Experts of a small language model.
Training: a variant of Muon for the experts, 7535 steps.
Below are experts of layer 3 (counted from 0) of a mixture-of-experts language model. Rows are named router (the router's row for the expert) and show model dimensions 0-95. Each number is 128 + 24 x the weight over its row's rms, rounded and kept within 0 to 255.
After each expert's rows: a language model's description of what the expert responds to. This comes from a sample of Wikipedia text that the model never trained on.

# expert 19
router [113 167 121 134 163  72 120 135 132 101 126  93 177 149 158 141 138 143 101 107 149 112 105 111  92 100 161 105  98 105  88 155 147 121 141 140 124 128 129 119 151 106 111 124  87 153 114 114 148 177 140 111 118 139 125 145 130 108 171 114 129 106 104 108 120 164 137 103  93 107  86 137 112 155 124 186 137 139 132 100 156 119 126 135 106 126 101 113 139 132 155  90 158 152 176 155]
Opening pieces of common words after the, a, and, to, of, such as pro, con, inter, dis, dam, med in ordinary prose.

# expert 28
router [150 127 103 123 166 121  94 113 121  93 123  98 155 110 184 159 135  90 103 115 155 160 102  90 101 103 167 129 121  88 107  91 133 159 161 127 125 118 131  87 153 174 124 128 133 143 104 143 155 142 121  68  89 127 148 133 149 112 179 128 104 142 137 141 106 112 116 120 118 153 151 130 132 128 147 122 162 146 134 117 101  96 111 106 162 141 119 103  89 163 129 133 107 130 125 159]
Ending pieces of verbs and nouns, chiefly -ing, -ings, -es, as in stow-ing, fold-ing, cloth-ing, g-ett-ing.

# expert 0
router [174 127  91 116 126 113 124 129 100 123 134 126 172 101 144 167 101 161 118  98 116 139  89 117 119 121 139 130 155 120 157 122  89 147 162 196 131 129  98 101 141 134 181 122 130 137 117  92 146 142 127 122 112 135 126 124 146  86 141 149 100 117  96 117  96 106 159 105 150 148 108  85 143 140 167 114 155 117 114 130 164 149 160 128 162 131 124  74 138 145 112 133  83 163 124 131]
Past-participle and past-tense suffixes like -ed, -ized, -ied closing verbs before by/to/the, plus following prepositions of, with, by.

# expert 25
router [152 147  90 157 138  82 141 136 130 124  84 110 141 111 167 119 152  83 159  94 118  95 110 123 126  87 182 129  97  81 104 137  91  99 142 125 122 131 116 141 135 165 113 150 126 156 164 123 123 141 159 102 137 145  89 115 157 120 146 166 152 150 127 135  96 126 147 143 105 153 101 111 102 132 112 137 132 129 111 144 158 125 131 125 140 116 184 139 140 113 130 174  84 129 103 163]
Middle syllables of ordinary English words after a first piece, such as me-as-ured, irre-ver-ent, se-ver-e, occ-ur-red.

# expert 21
router [111 133 127 124 136 117 137 139 129 118  91 140 156 113 186 111 155  95  88 110 119 151 136 113 128 119 116 121 146  86 105 156 107 105 131 143 103 138  86 122 116 146 136 176 115 147 126 126 117 130 140  82 114 168  99 157 159 107 172 174 126  80  91 138 115 137 166 107 103 145 127 158 134 134 130 130 117 143 123 139 131 104 110 132 128  75 146 145 141 191 186 116 119 118 159 117]
Early word pieces around c, like con-c-ern, rest-ric-ted, inc, Sec, Sup, Comp, Cont, inside words starting with C or P.

# expert 27
router [153 134  84 129 125  95 140 147 102 113 169 114 176 140 175 153 115 159 145 134 145 143 107 107 104  85 165 117 108 120  73 144 161 150 161 111 121 150 128 118 158 150 115 121 155 137 121 114 121 166 132  98 117 168 143 121 167 144 137 109  87 144 119  91  90 153 168 122  94 127 103 110 126 117 153 112 132 131 131 127 133 128 115 155 108  73 122  94 115 142 169 135 103 138  94 132]
Noun and adjective endings -ation, -ate, -ency, -ents, -ary completing words like administration, corporate, inhabitants, employees.

# expert 30
router [137 124 109 109 160 117 147 130  78  96 173 117 133 129 107 114  92 154 140 118 125 128 166 151 111 113 125 154 161  36 143 104 123 105 128 138 102 123 115 142 102 166 170 132 127 124 110  92 168 157 114  75 107 122 107 144 141 110 151 128 112 123 106 124 143 113 145  95 136 186 127 112 126 121 164 170 107 144  89 133 124 141 120 131 153 145 151 121 148 137 135 137  99 123 101 152]
Lone consonant letters like r, n, b, l, h splitting rare names, foreign words and math symbols, e.g. Warrack-n-abeal, Ehr-l-acher.

# expert 8
router [162 138  82 143 160 109 169 126 120 111 134 101 155 101 118 128 122 114 116 115 138 124 148 125 122 135 120 110 145 122 134  91 150 142 159 153 107 146 111  94 105 160 145 124 117 153 142 127 128 158 137 123  99 179  94 120 157 171 122 100 141 165  84 114  86 151 182 112 147 137 142  87 126 135 147 135  79 161  65  80  92 133 131 125 153 133 128 109 141 163 132 111 114 130 113 143]
Commas, colons, semicolons and periods after a word, especially colons before subtitles in book lists and commas after place names.

# expert 31
router [152 155  83 166 119  86 106 138  81  98 127 138 177  92 106 146 124  84 145 118 137 117 117 137 102  96 141 104 111 126 117 131 139 116 169 190 162 132 124 107 112 130 160 118 103 139 160 130 153 166 128 123 104 172  88 135 140 145 173 180 155 147  97  96 122 155 139  87 120 139 105 115 151 116 112 145 104 150 125 121 108 126 137 122 107 139 127  90 133 122 136 117 125 133 105 150]
Function words joining clauses in narrative prose: and, was, is, as, that, which, and the om of whom.

# expert 29
router [132 128 106 138 158 119 111 143 133 123 140  82 156 104 119 128  75 143  98 103 184  88 151  80 129 127 136 130 122 137  98  98 147 128 146 131 143 131 142  86 146  94 142 134 104 138 101 120 131 132 142  97  84 171 117 162 133 149 133 121 104 131 130 108 132 133 141 127 110 125  95 114 121 112 145 131  99 159 104 124 143 121 188 143 109 140 111 145 116 138 193  78 113 173 153 171]
Words in species, family, genus and coordinate entries, like family, species, degree signs, Coordinates, and the or a before nouns.

# expert 4
router [117 162 155 138 178 118 169  94 100 128 164 135 160 141 134 136 133 115 132  76 141 106 114 133 141 139 146 131 127 131 125 107 122 129 171 131 135 125 109 116 129 145 147 111 158 171 124 125 123 133 100 135  81 152 121 151 118 132 145 130  88 113 101  98 148 125 129  95 139 180 118 138 107  62 130 116 112 130 105 125 142 141 142 138 150 162 107  73 113 128 185 133  91 176  85 139]
Pipe characters starting a new table row after a line break in sports and results tables, plus capitalized name starts like Mer, Sen.

# expert 22
router [133 167 150 100 180 124 163  91  87  96 123 124 172 113 110 122  93 124 123 106 130 142 149 108 121 130 150 103 121 125 123  89 141 100 147 129 120 150 102 113 124 170 173 151 125 139 145 125 108 143 140 122 121 165 131 146 111 126 158 120 109 146 104 103 140 119 142  79 123 144 124  76 124  88 141 109 103 142  95 139 118 101 168 143 130 105 125 117 119 118 180 106  95 173 171 165]
Line breaks, paragraph breaks and leading hyphens of bullet lines in infoboxes, reference lists and section headings.

# expert 17
router [131 170 108 149 158  95 119 118 114 115 128  84 124  89 141 157 138 107 111 130 130 123 108 119 125 137 112 129 130  95 126 119 104 101 183 131 152  96 107 151 173 168 136  98  75 131 119  96  99 161 135 102 133 127 127 133 149 187 132 158 133 162 107 118 122 131 149 125 104 138 108 147 151 115 150 139 140 120 156 124 131 103 134 159 145 107 133  93  62 150 190 113 144 136 157 124]
Adjectives and quantifiers after the or a, such as former, new, one, second, several, plus pieces like head, member.

# expert 14
router [141 147 125 139 147 116 154 128 122  85 132 131 149 152 123 121 116  86  98 124 116 186 121 128  86 151 120  94 135  82 135 139 145 117 154 125 181 159 128 113 137 149 131 102 120 162 106  92 155 170 163  87  70 122 135 134 135 181 138 180 136 117 124  86 144 101 106 129 104 154 126 108 116 134 128 135  99 123  91 100 148 122 141 133 103 164 145 100 117 152 162 112 129 136 127 120]
Possessive 's after team or person names, plus articles and single-letter word beginnings like f, j, t, e.g. Garnett's, a, the.

# expert 24
router [134 180 119 170 122 131 121 128 162  89 124 105 164 113 137 148 133 101 109  85 149 179  83  85 107  87 125 128 141 125 150 126 103 130 139 182 127 117  75 113 128 116 134 112 116 158 158 109 146 139 108 107  86 164 144 159 154 114 150 149 158 135  92  96 121 151 167 122 145 161 119 140 144 149 100 127 131 127 142 115 119 127 120 155 117 140 114  92  88 113 132  87 121 154 131 123]
Past-tense action verbs after a subject or was/were in biographies, such as made, released, played, won, opened, killed.

# expert 3
router [139 142 155 116 127 129 116 105  91 116 142 139 144  97 121 119  86 138 145  72 108 111 108 146  94 105 143 138 162 110 118 124 115 156 163 141 154 156 112 137 113 161 150 112 135 132 112 121 116 154 171  83  77 162 110 199 106 136 140 132 120  98 131  78  97 171 174 126  96 111 112 136 109 118 147 160 105 135 107 124 115 109 147 129 129 136 141 135 113 175 123 144 109 154  98 113]
Bare space tokens before day numbers or scores in dates and tables, e.g. March 27, plus adjective suffixes -ian, -ical, -ist.

# expert 18
router [125 147  67 145 147 104 167  96  73 128 157  96 148 109 123 103 112 119 146  88 137 117 138 115 132 132 174 136 154 117 131  91 104 149 139 177 152 143 141  95  97 118 172 172 143 135 131 110 117 151 119 110 122 154  89 150 107 147 138 111 113 118 109 132 142 131 130 116 129 190 148 136 116 122 105 113 141 119  87  87 123 134 138 138 154 110 145 109  93 168 147 129 104 139 113 172]
Pipe characters separating cells in wiki tables of results, dates and statistics, plus semicolons in list-like data.

# expert 1
router [167 129 135 144 133  92 157 115  95  89 124 116 125 123 101 141 161 130  99 139 113 139 123 143 120 115 180 104 131 121 114 118 127 108 162 154 142  92 120 140 130 122 127 121 138 147 115 140  97 191 174 120  83 159 110 175 146 154 187  98 120 157 102 109 126 134 146  94 121 171 118 137  81  98 110 121 134 152 122 113 112 147 136 136 113 160 148 118 138 133 108 134  89 141  85 166]
Opening quote marks before song or chapter titles in track lists and citations, plus articles like the, a, The after prepositions.

# expert 7
router [142 165 118 136 140 112 157 113 120 102 137 138 140 113 144 159 151 165 132 105 168 155 105  77  86 117 144 138 122 123 144 120 128 100 159 149 174 107  92  97 101 126 179 147 122 141  96 125 106 149 103 125 142 143 104 145 128 139 135 128 101 136  87 126  81 126 159 118  97 116 107 123 113 136 126 167  95  98  78 128 127 115 116 126 127 133 142 142 103 153 187 123  80 153 126 175]
Single digits and short digit chunks inside numbers in tables, scores and measurements, e.g. 5,791, 4–0, 810 m.

# expert 5
router [172 185  91 144  96  82 127 115 116 112 126 135 123 102 127 112  74 151 162 107 115 148 109 105 119 141 141 109 130 116 120 144 118 141 143 132 146 190 126 149 120 146 146 149 124 167  89 121 110 150 117  68 136 154 143 128 135 179 119  91 134 124 130 114 114 122 139 138 120 148 134 104 107  68 145 116 149 146  65 141 106 116 152 146 142  98 135 123 139 152 133 130 110 171 120 124]
Final vowel pieces of non-English personal and place names, like i, a, ia, ara, ini, e.g. Meiyi, Julia, Skopje.

# expert 12
router [140 137 129 166 126 125 142 179  96 129 105 102 152 156 161 136 153 105  87 127 175 129 112 113 118 119 160 120 133 121 148 144 143 142 166 134 101  88 110 128 135 168 138 143  94 145 126 146 138 150  88  97 109 126 106 114 146 168 123  95 131  97 105 141 103 156 136 111 121 152 140 151  94  95 153 124 120  91  87 136 101 106 138 128 143  88 137 121  86 152 161 141  61 122 128 157]
Capital letters and abbreviation pieces in country codes, acronyms and table entries, e.g. FRA, UKR, GHA, USA, plus year digits.

# expert 10
router [131 144 102 153 150 118 159 121 115 122 100 121 114 138 128 133  97  98 115 129 157 147 143  90  92 140 164  96 136 115 132 108 132  95 136 182 136 120  93 151 149 128 171 135 123 171  95 127  96 168 130 128  99 148 128 145  97 152 142 150 118  91  93 134 128 127 137 134  82 160 127 109  88 111 160 166 104 145 101  78 112 127 158 183 151 154 132 152 124 133 148 116 114 173 141 125]
Lone capital letters starting a name or word after a space, mostly in sports tables and lists, as in L-anka, H-umphries, K-eselowski.

# expert 15
router [139 129 110 147 109 105 110 110 124 117  99 121 147  90 165 140 143  94 154 123 137 137 133 141 121 108 149 108 110 106 124 126 135 155 199 156 159 156  99 128 163 158 105 101 133 115 130 109 145 164 121  73 138 136 135 148 140 121 126 160 128 161 133  95 139 129 131  91 128 146 122 126 136  91 169 144 106 149  88 139 151  84 156  99 135  82 141  95 138 160 109 142 100 186  96 133]
Word-final pieces like -ly, -ely, -ially in adverbs (simply, curiously), plus endings of names such as Gibson, Vicky.

# expert 23
router [159 180  92 163 120  90 116 116  97 110 157  69 138 114 123 129 143 161 127 111 124 121 111 112  86 105 160 125 102 100 121 127 116  97 165 152 148 126 104  73  93 139 132 134 161 168 159 111 136 158 131 103  96 150 125 132 141 121 137 114 137 137  93  99 107 140 135  87 119 129  83 139 126 110 188 113 131 108  76 142 128 135 134 152 150 134 103 105 107 137 131 134 109 155 122 137]
Month names, hours, days, million, and byte pieces of Japanese, Thai or Kannada script, plus day numbers and coordinate digits.

# expert 6
router [ 98 146 110 144 117 115 116 103 106  98 105 117 201 161 118 137 130 113 145  98 142 158 118  96 111 111 163 103 159 130 100  99 131  90 131 125 114 135 102 122 131 107 127 110  95 136 111  94  96 164 138 100  95 140 124 142 150 162 100 166 131 132 125 137 128 155 178 119 108 145 131 145  94 132 134 147  97 141 131 124 113 147 140 183 154 115 178 102  80 186 116 112 131 134 123 127]
Capitalized words inside proper names of awards, leagues, wars, parties and universities, such as Award, League, Cup, National, United.

# expert 9
router [156 139 126 121 146 124 113 144 146 122 154 104 157 107  96 141 152 102 140  30 167 126 152 122  95 102 136  93 124 104 128 133 135 129 140 186 118 145 102 143  87 110 138 127 101 161 125 140 100 144 124 138 115 148 111 128 130 104 181 152 145 160  91  76 127 152 134 116 124 168 112 131 108  81 135 142 153 124 149  99 127 120 104 126 127 128 147 113 121 146 109 128 113 132 130 180]
Prepositions in, on, at, after, during, for, often opening a sentence or clause before a time or noun phrase, like "However, in 2019".

# expert 13
router [143 102 102 153 167 126 119 169  98 127 119 106 147 131  97 128 101 151 154 125 129 169 115 122 127 122 132 114 150 102 143 119 100 143 144 134 123 113 127 125 127 146 162 148  94 126 152 122 134 203 173  81 134 127 149 147 160 123 115  76 140 127 109 133  99 110 161  78 113  98 151 104  98  87 154 141 157 113 142 112 102 152 142 144 114 104 144 150  94 136 167 116  96 142 105 164]
Middle pieces of proper names, especially 'or', 'el', 'en', as in Hang-or, Lamb-or-ghini, Teod-or, plus common first names John, George, William.

# expert 11
router [145 129  95 136 138 136 139  95  95  89 141 119 152 153 120 115  85 151 139 126 146 109 127 105 126 138 151 136 122 129 138 118 109 105 167 168  92 129 134 145 101 153 178 139  92 158 132 100 150 171 180 138 137 155  95 144 117 170 131 118  97 149  66 105 134 134 110 102  82 162 134 119 108 120 143 111 105 143  93 136 101 155 116 122 117 163 139 108 132 155  88 136  87 131 103 145]
Opening brackets after a name or title, introducing years, births, conversions or disambiguation, e.g. (TV show), (footballer, born, (1.98 m).